{"n_layer": 9, "d_model": 192, "n_experts": 192, "experts_per_token": 8, "d_expert": 64, "d_shared_expert": 64, "activation": "squared_relu", "moe_layers": [1, 2, 3, 4, 5, 6, 7, 8], "router_score": "softmax", "normalize_top_k": true, "routed_scale": 1.0, "balance_loss": 0.00699, "balance_bias": false, "shared_expert_gate": true, "init_std_router": 0.00747, "lr_router": 0.00104, "vocab_size": 4096, "norm": "rmsnorm", "norm_eps": 1e-06, "tie_embeddings": true, "optimizer": "muon_variant", "lr": 0.00588, "beta1": 0.95, "batch_tokens": [32768, 65536, 131072, 262144], "seq_len": 256, "train_tokens": 545000000, "steps": 4732, "dataset": "wikipedia_en"}
Below are experts of layer 6 (counted from 0) of a mixture-of-experts language model. Rows are named router (the router's row for the expert), down (a neuron's output weights, with its number) and show model dimensions 0-191. Each number is 128 + 24 x the weight over its row's rms, rounded and kept within 0 to 255. Numbers have three digits each.
Before each expert's rows: "comes before" lists some tokens at least twice as common just after its tokens as in all text. This comes from a sample of Wikipedia text that the model never trained on. Tokens count by the router's weight.

# expert 152
comes before: "ia", "ian", "an", "i", "a", "y"
router:104111087159075135123106128107101118152123124111146125163127148090114147134117114115137084121113129113113147135171112151135146122152137137124090153118134081149127152141140113134126142083108108088149163131147124119131118116107138130095150185095158123102137081135165095118201159115094144117105146141145136107093143098156090156127155105140123120132151150152083144147168144129100149141109112098150119099141123161108169171120106127135185152113099094101136141124112140130146145181089106116130103119142132125125106117095119173153162109178144132101174129111105126155118108107123142073
down0:144138141151115128166182139116118128129123114119102118109180122166155121159139098113119152124185159164125144117126100134115131129172123136132119121138159148097114116099115123150166108098125166147097148152141116142143116132157148153140112089167168150154128090105170166135136171100131133167099124135116126119188127154165072124107142092124126129140113151099136078138088138141161101131150155115123175135114171145177133137103165155123126084123125152116167149135104165161090120114136147093145138120117150122162111139133123121113096127136126178117085104139145138107146094105088129158
down1:116123107114131101125071118099123138148155116138134125108119096098130119120165136130119114096095194148128164137145148132109110099119141115149122159135124137086168126143145135121115137117078155119092154105195113134143129100116113146112136127168146128115112150124157117100177103106099106091076153147145117141095100152076137130109140107157132114094115092129077073133119154135139120069132121139147119124132132129111115087084139152146135118142104153130159121133136141158164163101132183124156123112122078098154132115130135151123145134119127086119108145070140101105177127127086159134
down2:120061157125094151135147104107109107135094157148107122152143100163130158131127122135141137157095152107128122156087141105113160065139075140137118108111116171130150134143125131087157131146173119107105123156069164103160110104123143105120127137129133168158142127088179147149143159120129124116148143116077141127138095138130135116183143123089076086156099129134121116101077135159173160116156138122129142136130110134126130149150136141135149148112169155081107144113111112114117113129117158152130157093105144147124126153097117141153127124151107148131154128137116139110214130126123126141
down3:127140140114149115155141141107142160158177099075129150111136139129123110103129142108157151106128124141088110134118135082128124140098120131131156136093107116121096084118139142134117112141133124132097146106150128155116119148142136121151103114108067083093086134097133094132162102105150156160114160095120149130102112120066125150116105131158119089102114116116049126108161105139129111141136117136108153176115134124125141125155154143109108151140105142156164147152149093125101144178114135136103119109158083147075131133107087083122126124138137092163145122127112096157093208120129122125
down4:102112146132128123128123133143146142147117157080139124086151146099138122100152114159089111139153103099138161108163177151142145104104090149105157121146104128106067118150111149112100100152142195149140118148126086144117118152143116143149151120120133139131135081129137121148127155155112142150112087158172115136153105140110121094169146148146170127144080093104141105110138142122113121070127143115117188108108094130095096137175142125088098107136145083148137119095112161127168131146142124119157167119133093145121134132098082101107171131128126145157128118148104133115140142112146072139
down5:155129132088151180174115107119142123119117159117129175122146096118081157107097139110134145098146134107106149117150159127135121126113116141093134166115127078120149147150133122108134150090114112158110133114128067142153151088136122122134105092142156159128130126172155144067145134103132109100110171121103105177117139121105144096104163116092089102124172142115141148164132088120097128153112128160118120135118073082108114095134103137062129132149126130153126161131114139136159099158140132114130108161128084139071108160114120089110083137139109129128148127142135147115104140115139130090
down6:145155151171116160140114080128157159157135118085146128085120137144123133140157125142096118087074151126122148109135112078107137120097132132125147125172084125105112111091129130126112090157127119115106109117089099156156137144126118099118111139155126147098092114157160150147155114170132154107126084072147152136123136131173107165133131122151124109140135103133125135125196129104130124126152102115137114109096149127146103195090126147166058116089102133104131088130103132124139142140150147118129104117122153118137102114131102141106117171179121135133127120116093093129114153162133077101
down7:117142141123169116116087074134098130128146144141085151155116164121125107167121129098108105147130144169138109124123099158133147104070095174138130140188108125141140087129161124096166101124122121128121099132100163104144121138107158096148121123122106164152162155130115116138093082147107090172063130141150128100152133077101130155128153150158124137120132099123178116146110118145107146149080132122165138112128118111114146197124144101151139131131171115136154111146150156097107127116132122148106139116138163112128140140127194169112121086114136113096136167110118143139114125131116111118
down8:114100135071165129136129181132175132091133103115146170119156144126110155136133106153112122126119126122161129109129146161153103156122138165111141146146096126155106126156095141166119125114143127131106135135162132119155129150102133186125121134119065131128120087131147158138092166143154118104158157148166107074181198123086126135107113115146083139161127165136125078113157106148131111140111132078137090129132121148102120118104109155127128133100121157156122139155148127124144121138140096080135112109126147113119114142136149141142099146139140096121144109107136146121106189109152164190
down9:109135157109110134099101152111131107148108139180103129124086149118109081130130134131106157112093101159153073091142103110184137108132142127154153155163159104106129197141104136143104133119112154081120099159128166139137138152148108125148118123118161078121136112147144117094127151180094113109161145176137159128081115113112088148116139114176126126133124149099130147157136144126158166094088131118106111145120167167140119136141089188136123093137112143136120096125096105115136140157129141124133118132086118152153093164114127127098148169144150157132161132136108131156144129161111117138
down10:166124177134083173136126145100169097116135150137127151148081111149140082075110165096124122133126144109109140113111086131112172129144104085109099087136133102107154164147193172109108125128148146135155156123149125129140136113119127124126166107158181131124129152119155074135150126116110119135119124166147140107118101113140093112133135171106118123144121135124132123105121138114114110158107122121120117147126147150134153125117104143150158127100104129087149100160117131070162156145150113102107120169123133091087148138143125162169126119116097094124133198089115122090138105096123162103
down11:110111147115142101108145128137141125176124115156114105170121144119120155135116206162170125147150125163129120107144145126167140134129111113069097133129127118132107149098123134182140157148156087157144184157111132101147151141098131111137107114128113159150167104167148148151140093137117113125159099111138148153100144141156170137137141123163101092166159150093148135102149109107156108111099105131122139066123122123121100160115156176117119117122139121132109169144150109161106100126088159154177097131081093123139087124132147099145128123134131145175129138151158148105130163143119126124
down12:124126141154113140161099091128144126124111118090151182173100141149087185139137102147124146162151142136110108120150133083147131133147181147114094160117109144146141108139156128100131148097110109091141129113138086122102137119102114123138140108150187122128148170144126156155126087107142141131158127118092164110115117123116100142116132137134101105153086104125153167146128136104142159151150176113113135134118108167080136169169110125142133104110138179119118135126132155170165078111151122111151134106147152136136119134171107166083131052148130102151124092141136125144133133093143153142
down13:178139121144127175114139160106143125092149144105141128169129146101115100129160137126142123132145100098075127158147083143118153127121112125162147165138141139146074123149131113105130129122117134128160111170115112114116090136172127112129153102111121158128134176125099107084147126102120149121118101072125104133180137105190117126125110140119140114141107124154095102144093086147146115114162142115180133180113144115122101124162158126166125097118088120155163152116154150136092113159093135154143087129082107160171156166138161079097136117123156126143131118142125115116140132145112095117
down14:135111129137080111086148132161114155120112139129144134122150165051118121145085122133110135089159121116130110120133128126114098136123154130103112106104137171121182161140126098094140110125121167136133155112179107136148132151128114109102134135134110111107154123138117150111176142123091164126142113108171078084111134174122123152110140117148140094115136132165135125118128098074089121138112122145208137107122112123133172099117109180103152136130163103085117155136118166145135148142078150141130134149116114127112102129110143112072102146117092122153165118142112105115099146162106116155
down15:126146140130121107123156120138112109112167155128152106120108117132098143115140073157143137140129120170131125083110139155126116127121140112131117157154140141146126097123113136138082156132120136120140144180118095070133175141107079087106120070120101088099134131120091127129105104152124131144088097119143126143150075131105159190101118151147148078129140188179133127145120099108099130163148109111099126149102132093164144116159113130132104078144123141125108092105103171157110143108115166086115136127133147132128141138123121110107133151107145059120100142098107127152131137144119161094
down16:153092153134141122127145167080147125178109093147145120193108100151133120082083130108169157125120139103189152138113097107129126141157139124137113111139161170122109138125134133151110138136136131092145169142128179076128125097104145112144177096078149145149111127131082106114093106135111086072137147136146143153149118108102147120145111143110143112106127146104140161124159135146137153138140110113120140132128144144110172127143126161119128149157166159163112096129166155168136128140103137100152124109102134155148112146106137122131153133159130119105122138082077176136129094092156124143
down17:122112103130103109111125130106117139116180140117123093080084124095137152166126119159122154132145089089110131120121119096102129124128146129141154137135119140138074134074158170168137153109109089121103128109094121116128098131136117129120124129118090138131123134108122165137148075128201163126179173148121119132114113159089162092136100143091131092132177123120111131112113103139122146133136095112094116142136147136167140087105104138173173133112113117126154114158102129116103113116123154118099177105134113142124122100115106185137073118094129186130144141101158112115134144151104101112
down18:103134121154146143080154143157121111106117121133173137158127134149110114155075149125153113137135148144117105112124137130161105147100147146126152135164116116146120127126101122139090128135145131083169120136160143125141115107156119118129148099125093146165136115071149107122184119168099098161123155109132077084116122153139091145080118122121136125102160113115096138126098091092156118160173124144096126105139130099143123122101122114167159166116133125090093101136143121155142175123122081110112100153122076083148141113125098113103161152166135139105127170100163119131065099128147128111
down19:105159126170143133131106137177121123130126121125125145120119122137091100114136154138163102150144075142136156125175102101147112148138102167140137157109109122136153145107128107153147121164117106107145125092154132100093133120152116127141118135144127120099103168141159151079176126119153148143116098119119131125128112121127128122135082154115179117126099143069080178105137089143108087169141132097152079120105106124137145174081104158115121101103161098131134112088125132137146132149089093096180113130142123151156143138132084148099142099162138124134123110101133160142142103089113082089
down20:124132122162145136127133142159129123119123159150142152113142097157143105162095147132122090104084096147124114107108138109198119147058135115121121155137116105161176160154106111155128129173122123121155110130094137097122131119124108175107141135179123142108157096098133110162134167071132127145099145131146116131106172146107140128135144152145158130140135075113083080141173167095136088095161120143137146135136131108146136110152119141130153151123105089147158121122142166132136145142104088130100170129141097143149103123152116106158114120115148101111176138133093125140125109132142171181
down21:115146140075128155105143133133127136106139192153137127121157128122113120145143128075151124153129160132118180139144120141102141149107165185087150167117146140096089147183083128117120135092166117146135120122123128131192134163155107141143137091104149123142125116092149138156123124170128114159120112155152125073145122104168126100131135107154121125123189138169150129108109105117160142114120152146102128104123164127132133166139100140116151081104145129128084124150134159122120124126153116111131119130185121082096161103135134102093101136105137123103103151131113134078131174157117159119
down22:124108163138161166132102121090116144122131153129130157107140123113159143145127102109166134148129153108149134102123141145101095105138161152139137160123124093132159080168158162143100124168138159079109111130075144131136112120132130102120144128149136107117142115131095117168080149160122142129156121112095147131136105161142101121119137115153117126110117137142127102100173115064141162097102166181142133181133157136115125118147123135119116111085170122139138093124119165098134095081143166136097113103118137117125136127106149151119100088108149167083112164171103115092183138131075122126
down23:107081086119125108129125127150160104162102112102149124152091110122140150107142149112135108105179150159086153143122167112142116149166119108093133107128108134098126153107096155145159124152116089124140190121120141143152126116139121095133174091122132133118111132141141111099176094146110125140126140166139081083063111093167121106112100137118128102132177171128109171153114139142143118112149124139119116157093089138120138131105131144143151110165125105144143119107123147179126136117113165162152103124101091095136129091101145138145135105120144150073114117113092141148139144091152073126
down24:127112154128117105081118147098159138124177109142134110100115107119136141128133103106103131097161140154115123142118118078086123097140120116129108122122131117162130160154113076135137175178123115132102156141088161089139143116149109122075131151137162171126154145111137111134118101119133149110124180138117111145100181135149078060099117089080101103136136091179116131124076169136164113099143123119130119100158121099125177089107090110129128141116135116147153153129128138091120151111121147148107115103126130137152155119144141147159132147146135116114118121104149091075150133170111129115
down25:136079140143151146095141120108159127135136113123100108133135133158164165110137131126131154098185144101132140142146133123117097168157160075148126125153117131119149099086163096160116120113124112082161117174111173118122133136123126101085126106112136154081132121140129117094123121101116127074151085151143123122097138083118112161113142125158075149189151133119147188118128137157130154105113144168146120087118121121141099110159111122157097192156122118118137113134159135149141167099143127121117121137124087147093144117162133164146133161110160093126139098145120147142108127080139123111
down26:171102116107116103103143123140138147057147079090150119140133143136147165139127096095140151132152086148139116104106129141112090121086150123084155125124085102149123107124111126118132132154167115132128104146095165104122110133141152116133129124113120145138141088090109182137103160121132128133152163084115114161154137153135127147141109124143156155102125096107159124091154110120136103164119150109113106088149126124087113143125135146100102154126122107103145136115092119135114147103144154163097173115192113136166143133149119161169122106108187132134111130108178149150149067127136089149
down27:181152140126139136148136146112137087103155113129114094114136147099127154120141154161179126127138108157122137118175147124120143116120094179165145108135162154144141133126111116149127152118113111100116153121146128126135116121098118149117115133124112112123098171139094130140166106079113179153101121149135149155115147153091111122147111100077120087124145140128066060126140178134122146123124128107128113140144059150132103161142150135121148165148124131169152104108145137133111130166124153134093144106106141148124151127089155113067069163130141102122137093098132120107149162145107156166
down28:105133115115072159092103116101141112138121123107135130119133137131096140136113105112158121099083150151153137150142109116140097135177140146166106129106103163132095126122141133137126144103112079074151081125120120159124130120143085179158132090115136147108129076139134142123121071165176063155119102128152117113131092116133148125135170141126112110153126138142109098139144109121105142138156116156102104126135163133109080133095133074078147132116100121145121119103154109114154131145157111125114086101110118146145115106135143137083137182144135069137102126090162128144122117142153164094
down29:181124120133166132144140110136141167145170101138153096110098126115123083145133138129133162127151110112131118116127144151097139149089134088108120114160149119112173135104182107098165142144133090144115129131126097128117122174098146172167115149086105153135123146123119153130127100088169123132154133162169159111107124102146099119126112112113161103159155104140159160146137070177125126133151161134123095082155157121141182120095101172145138134113169108114147133143142119125134121115153073129116132148128111116139120151166108149112188123156128139108091140148138149130122083134121083105
down30:151156102142123144114102154089141144122157115137113109093119161153180129170133132135142146111122109126125144143125144127119063116090110138113136111128117114128106094133116132097146152121128095073087096118078133121162131113087125116140112134124134101129123181083095117200135115129140105095130135090119123135132149142129119130125163109148152158171138095130117099131104166144095068149121069178122090151167136131172137149134101127175141149097155139098145146106144159156103145131105109142149093159080134124173141160110158135143139129151127150147093123151109113120117118127115115125
down31:089102144134142099185124116119140105138143137140133098113096144107129119120130155178128133166123152118146127131133140123110139144127125140139106106114129067150091177164115113135139137101133122087099137117139185121155157095114153094115176117161117157136160128121132083123136117114076138144141164154124109106099126117171124164148120150097087122139185122129125101113118157086154112161152179119113165122198156165119100129110115100128084146133116136117118108123113077117122125157154175144131133097075126117107138132159129150130121164120131133142116164123152159135122138172084128118
down32:112139167150175196116136135112112098140107118119150096106137131098142147165127121120158162171135102112151104110164174125165134163140115140135141115157121140110099120125099103113118135109109163117110077147104098100174114133161120115106114120142079078161123159113126103101199123124110174145146140155112117131163131131110156098137133116107164131122143145123118123037150093115114119113127147101130128104104105111171111131139103086128123116145136128152129135149159093122115141102093165126124118124136087122107147137152104127121114062130105087148104102139134147120135155157130138124
down33:155121140116092124097134147125104142095115145081132113167107169180136132086147055142126108138142149113142134110104099133130112116143107123124173163134115166154108150113083122153150141104115144143131139141080107073100130104107087120115159123086168143144112143119115132120107139120145123163121165154180119131137114093117080168156099126087103140103106120086128117137104166145122126134152080169114155113175121144117117125100103158134112122121138160140112123118111113149117147119119144164117136163107127134122111089110123092145135159153106144119107101094133085107156117106093184141
down34:149178112119161117128134129104080113114110139112113095090115124146125087120136121127120158137096163164152158122115105118124118121095110125107119134098106150120142150168116139100140135113155077113147115173135150109107131120160129107121131149142116103158157117088143113124115166117081195176146099145116124118108139192117169156136140185122124132136083153124114127134156124115090106121127158087110162175167113141138158133165148155092136134156098171142137108156122126124129139131111179086117116124127162154107119122182098116099158116132174116155145107125118135137139104157091127108
down35:116114170086132145127118122141137137131131133170133137137170111122127119120101155053139152135122163144128093123158193145076145121159124098122124084115171160118087139139119107110128163132132115140165105144142111099100144137087071142123162131149127150135088138137126089158118116096102113124114158105102101121144121133085127106153136170108120116118138168127146121122133160137120093130124110171152080129081162145137144133109131147146129136138128148154129102150129100123158123093133098122091087101163140152084136110143112119151133127192101127130139133112191093142088140095125157126
down36:092126139176108123130119123104136092122137069172135145108137117134134135155103130140154169173114103120108121118176108180101110179117142106098103155114134110131127136170140087099153139155110137117150076149117118169143127133160120131167104141150140102169127122113096152140150179136134136121151116104110132139161064151160136078119100137101130097101118091102084124133131140152108108138110124140128131101115116183109123146111146073120130144135100152162111101112101146149165126137123124113141139134152086130132069155141108118104098134096100160164138126128161095151147142129144127105
down37:170060151159129073150148121115163125171114108160168136080159128147119127111135191142116097156090138106185136104161106139143089074115145158184139127148158137169137133124117120096156126134135081114131111118104147111099144133152133148077133138135163127096148149154092110119148142079119129098135122123127097132088103122176140129137090109145084137114129115105111135132098143111147128127151146094124133122142158132122171127129117120158137137106086167153148096153109094114146107110160148132160145124113116144156083108090158141110128117121143137120119106116143125137142148135108160136
down38:085123125146108095113120139133147096120111123135138147101098090124140205121154141125120076118138125117107182119119076132141157101126098139161066133154129116155134135100126122145129110103147112117143147094130147095109114114085099126098202126115147124084110111131112115142076127139092080140095108104136129107167116110190095087148120098112144147147126155141186109142122136145122108156107116100177112102149100153084159148102137131106158131124155117133131068145148116163122176143128113103106126155146126099117121141137134130137139132115122163160141115119130117139155118124135127136
down39:109154141155155138135112143156140117144147077144113095162138105140166112109154166128111139101110157132137118108095210128132131166158191104117111134129137120145128129136106095155104156134144144169147094136167134075134109127081171120098115151138137126104112119107159116127149122107144113134083088142142101097109137134071098102133127145109134158128124103125160138125091111123122114131102060115097135142128124184140186109112142152143150139136136110114118147155106099122153145123095094081167119154119117103105146114142098132094121122137100111143134125123106168146166122103154094117
down40:121139120144132126101153131103114131106134113128125165165133131146122134144142108106111167093104114106149167123123138137103108116096091085173152135135131103141113116149121113110115103095115087134142135145165160089137108097106110088134122120128149136112132160125127069129109127110109099115103114168099101103136102106168133076161138146126112126129115104115190153064100121149132151136131114131070162125153151133144132146117112130094110124178088097171136140117156111129105142169161093139142141110209107105126131145132127119114175107115135177142124144124152144144100091108174149108
down41:104072062186121115170100162128109128121090115147131114117099142165117062165163145112138082116116138153155149161118140133170069107109118182121172125125141122130110147111142116142115127139149112127113138108132145143122133154104145108143110143134136148140117113158104123123156123139147124146121152081109146143139142125132099121087112165142118145165129103136167177124151149176105104121117136115164102113101108088118153103178123119136121128116137168132122119128104163169124147126129160128163185155110102115128118117065147109109168102102131134096143152128123157142101140127133151109
down42:144135136142123142120100141136098120172105107146143080142100162114108116144112127170107130104096083175176076134147090116132133081118132145118124118086144164144147144101147158085177163145111167143127121085144115139097118139110162154074157139090117128117143144139131102112163112133100157131082140150113140111121127090118164123106127101136146084139120135111144142115130133109156101149085182171108112102159143093169156097148144090148161149111112117105129122105109136130142149168127107142115119150136089160111091114158123136156128118165100155141134164126115141120120138130168094135
down43:106095126171162101145130131161103130130133134119168103150122121093145140132137147111124147152131137111097108136168161150085141133149094062131113168115134119108123094163155104146089106170097149128145121108176138128140090107151170157120120143110156137103135108167082134139093119100118167087096143149147123112109130122128132118135179137116131103106092107123134144057169156099145124109104114093168179148138100145142126129148117081142090111136144149147102136126152121143149094107109147142158073126090135135131136151141148114118094072101116146134140147109105158132102131129135109127
down44:156133140151184126163124152145144136091134132117169108121137105154111142126120161153130176111104073096146149171129116154080152138121100167116136145129082131112142131138127108131159096119097120188140115177133182132102132128141126103140127142079137116120167113108117144107153110101153121138098104152110133120149117112146164117151162110124133076111074133110133160129096142124149150134153131138148178106146143119114146106143131083120094116139126156126123139124153141155167095123119123113110163088135141095133138144104127123180156152084135159144122141156125107195109135167126176139
down45:143120127109154155110088138146149134113105113117131143145151104130113093127160105130160096120120159093141122157084163131133083114165094151114090111132129078132166125107123111140153099086139140171102123089151124135136119166110109122093138131131109151128141139119118067124118142130096090166133132117117132118112130154150122087102160118101150160125105140169184131132079146119123083172140147152156100175115154141089134134082129142128133111099156095130122133134143100149161140131137108139120142152098140119128144119114150105144174122157148090195120117142101069143132108171129128171
down46:097114128103135094055099107070121134122151117122125106128193127089102141131135109162062131121111139131107118127097146128086114130107167147138125139159137105096122084130118110146106161122143175100089125118107104136150124128158143105132136122118120109158144135119152099116162164176110149119177102104128128123118096121131125141137160131105093117127104140134129141137144152106130137073113113121125146118133122129110070082113162135160144074132113094125129124182133137145110095127154172112143103128147127139111090133130139090160101189167133141121127097126128098142139093151091101117
down47:109113101187122089141114097123109188165110147125120129154103166114104135110132096109143091124133147144149149134108115153126139121105141103137149144117125122140133120139128109096105092140161089146143129120088096118085132133140127146093150105108101149102109131141126114143166135134112125106081107108091135159126134136110123181115123128135154129157088138155148102095104145161095096150163133135099165113135100167102176121166112095103148126128156167116090144139137166127096180149095155142140158087136137129156084146130136139131131120088111059148184086133121119104132096124153116128
down48:110137130149110101106098119142120094108165127119188145132127107139092118113129098136106075145109160109159144141117138118092122084100104123169133143162167141138124113139113141137189095108106075115090124096116111122148094107170136126138129076114142139139139157108121125106172093135094143088085147121088126094119137128116149149114121114141162140154123144105131153140134130158124134089126139122153145138105104110088148134145127106152206119127081117123133098134129113120166147191120148198125111105136130141116122136115119145104145124120109172133144139117146115151091102134080145098
down49:123071158080121121144147123144139143152102098141145152155169091161131115101116089156124127170102150151098139126116144097132115118140137100101125107122111164127139113091119161113097160144129131177145096141168137158123096131135107139107131107117108112094107086134098129127096124108118141104138149141106104111107121109052121078098135116141098127143127139118143133158117119116148131154163136092094138119125160133118089112158124131111104148119113165102121138143134117156074177154133124195141133138164148097121211092125143119139098109127153150137109143113154172101118093141145124131
down50:159124127143152118131131123104125104072136110095124145128118096129135144122121153115113113159175133108117100105116110140121136125147137136125111143094148145125112167135115109097156109152113152109136100127122148128092141131134173107148173109140156130134130133136133154138124121136073156151135109124084188164165136104090172117152127154110161164068138155149108111107180152133103085156113152116149124124126139156119124139138154124089146164111130134146093139127102116144171118066140130170082127138105179130083168138126134106147115095121097161149162113111109128078130118106063096128
down51:148169149130129125129102124116156145098154135123133108144161117124119152121155131124132126133124151084151125166137146127106099121115146115142122140101051108142148142150126137171155142096153115176165128128109164135144166118142162164138058149069121101142129129137105126147144126185112175154130093120136129087107160119121112130086132134148159142119096089121101122107142169115103141132158131163117180104115136133163078165104129082110141120142119095094114166079119123114140136145140153128096089097117154115108086110093147112109165130114135110121146101168119141151162131132119113132
down52:133144133119175157100124086176133140123111127088101118091098094148101165157107132169129223138096136141125123136142128157110155125119115128160125130120132099132137144105111113136085144132136114122108139135136155133114179097127131124149083129157120098128100076101139176157148128149118125095181132138133137179138120110115115091163097103127129125136186105112127118136124132150073150136142108109129107142130118100120150086149098144119143127150112155148121133128190133126121132064149146138137139153093083136110146148103138174132177107149116134164136126112119118121164111131141158128
down53:147122147135138137125102138132108145132135125098111161142100146120172138137143083139098138094122184149132130155086118131098148154172169143129110139129105117133128120112201115162089112145111109139106136125121092164147093095167132138106114131156139128142140100147154135084082119133117111104109151122121105121125135144130100111105163126136100135083100094127122139149142129160127133125091088123108123120161076138080127064113108159119139122104093132145139150157175139123139124122105180103148096125112160127105154135148161115123084153115102136099199115110155144107116067114135145115
down54:116101097104099152134120113119101128133176141167126148116147134141150174113087117100133130150135093151133152139089112136103142129157140168127143131123116131123145136121144172100096138102155099117128144125131183169114112114141149117108136183149131171130149182145141127106139120121158130127148105121112113085111127143106128120134138143112141136153090158136096158184084107112103131158103162132172100148153145121134162144087109093137115100105181107172109144137112155134096077114131135164152140120125123114157142117115074153115143068111140084058130120132142131147141138134117152164
down55:121097137109114139122118097130173177127120115129101072141151177106149113204143111107136119167120144133127076132146147081132110113123105098156102144137170099144144094108087119173121159138118143103143145138081121111114126104184109149145144131125127110192124142148112143145127130099124132125156139147141160144086161140128120109096151121132073156109106119115137118167107132107160148091137127120185113143071151141143148107140135121110138118095128149113104145150146112102105160134122145132079133174150150127135143137120140112140152148151079164161169142124150101132147123128145144149
down56:095135085140088118085108146129114130167120079103121115103121131140123134135125133133083118120152140119070150119179064103115141088092133131116139105148120105141152109129128140100149113129134133147129093129110136102149130130148172146130140146136087156099144120150111120140144150140134102140083118159135135105134153109139168109161131088138131119134142162104152089138111113150137161083122107191069127059174118151136122144096097104124154149130125134152158113135161103100108123146123119143146139132160167104116066154126120188154153113111119155140149122145130132173116135115163124109
down57:125120090175112123157101138141099122120153145150109119122111131091116125123113144099129099091122111125135076126095114107123137113150115153128160109120167097147104127138150147119112095150130176165137132129107084143139153157101112100168098168118116129126144094127096198123129105132127107139135156144137119157128162132170163115149123123157128145128176085130098151141121127095083123104138146151111122091070116116136105113136139150149097145132130060109159133104115115155144108094134105069108136106132161165152158115167089150113088099131160126103123136072129145122109121171130146128
down58:145138129148090144119125116128090132135135161144133148133107110137110114114156118133114087058109091116177071126098086160145135146127090074143177106137160122100173146124135141172145155175122110146151087113127122123124151127112150152086121142156151143125135104126138099140082128158166116132118135158151151127162113140126135151139111104140122146106139116191115133111140155149115178112132089113111124122167148106150131172119106117100139141151080134075142119093098156133169109128143133134120143127153088098151094123170122116124128169143138167150112160126152084117137122099126114129
down59:099156120127075133140163116102094120124109117101121108166085138078136098126141130142128057110162119143163135123152103153127157100182144111140086103126147093158118139157127123152085116158135121157121090135158114116131128123138117107147169127100154152120141109146093104158141163194158097153100174132157144085117154108100128161127151171144126096149140166120182158139157120155125152155160129108170120107138101155094133130096122149131151097114126122125141116129098095131119142090110123101126152169134146105141139164138147181138099118139116158154144116133134145111116138118138124134
down60:105136189099119088138087140136130154126106130105136085130124141120116142120130113119121154109149095145149059149153143150139116171132149169140128149107105115103139123123159143123112121150127145117126128139075116143115149127128170153135140156096093125120120130092162098124088127121162139150149158163107076155121134159088159116140178143124123094126133113078104126136149115104105154111157172171106158128156162133159091136128143163130152144145121144145110157127117154142117150133124093109112115096149217112116098112098089190142084150131149118130121101104141152120130128149128143125
down61:105132111154122114149113170168131114141116145083112135157100163139150138117168152144101072158162125147145109111137145125119133092148152135087104117152130125160128152130082073154139128153162121123121149150125103137177163110156121113135110121090151142147153143142137125105141131169093084143132128083125141132125167072165076149133138106106159155095141089129155122126105144121123133106091162098087098135119130113142117144115154124097142115120165112133141135094129127111155138108100113128136137134125166105117121174108123113171069138174110142073144107182115143124162095143122117125
down62:126123138111143119111114135112149163128088145119087138160177108128179124170107139157122115125158118165125130102126125138147134165139118149090116137134125120112157120118111132193110177145143152131113117110169142128127123134092118167143112120157100116120128144135137126177121114094144128122176134095174139115099157132089140168128095129174143168131130096121153114116149138129135101178133107070163137124106101116095118082150128142077113112155102133124099130115090171123104116118122104172133148153143163149108156122117159095111149162147161096124143108158100181118130153161098118162
down63:123174145158131109149125126171116156139157166098114099129093150113140126114064091101077123142145149131142081121137148093146154156132129106132135119095132161135103147119145124096113157099086130118124175148131117129128147127139162092129131185115135112101119130111112188125121109100145111179146149128135100145115109118116147137114115128137168146124155098159117109117092131162123135105135129150111093149108152114175131099174137137127141150155105128113183151089136144140137082176164096099102119162097138147123122109102115089141135141138158138160140107095112083145102151102117136177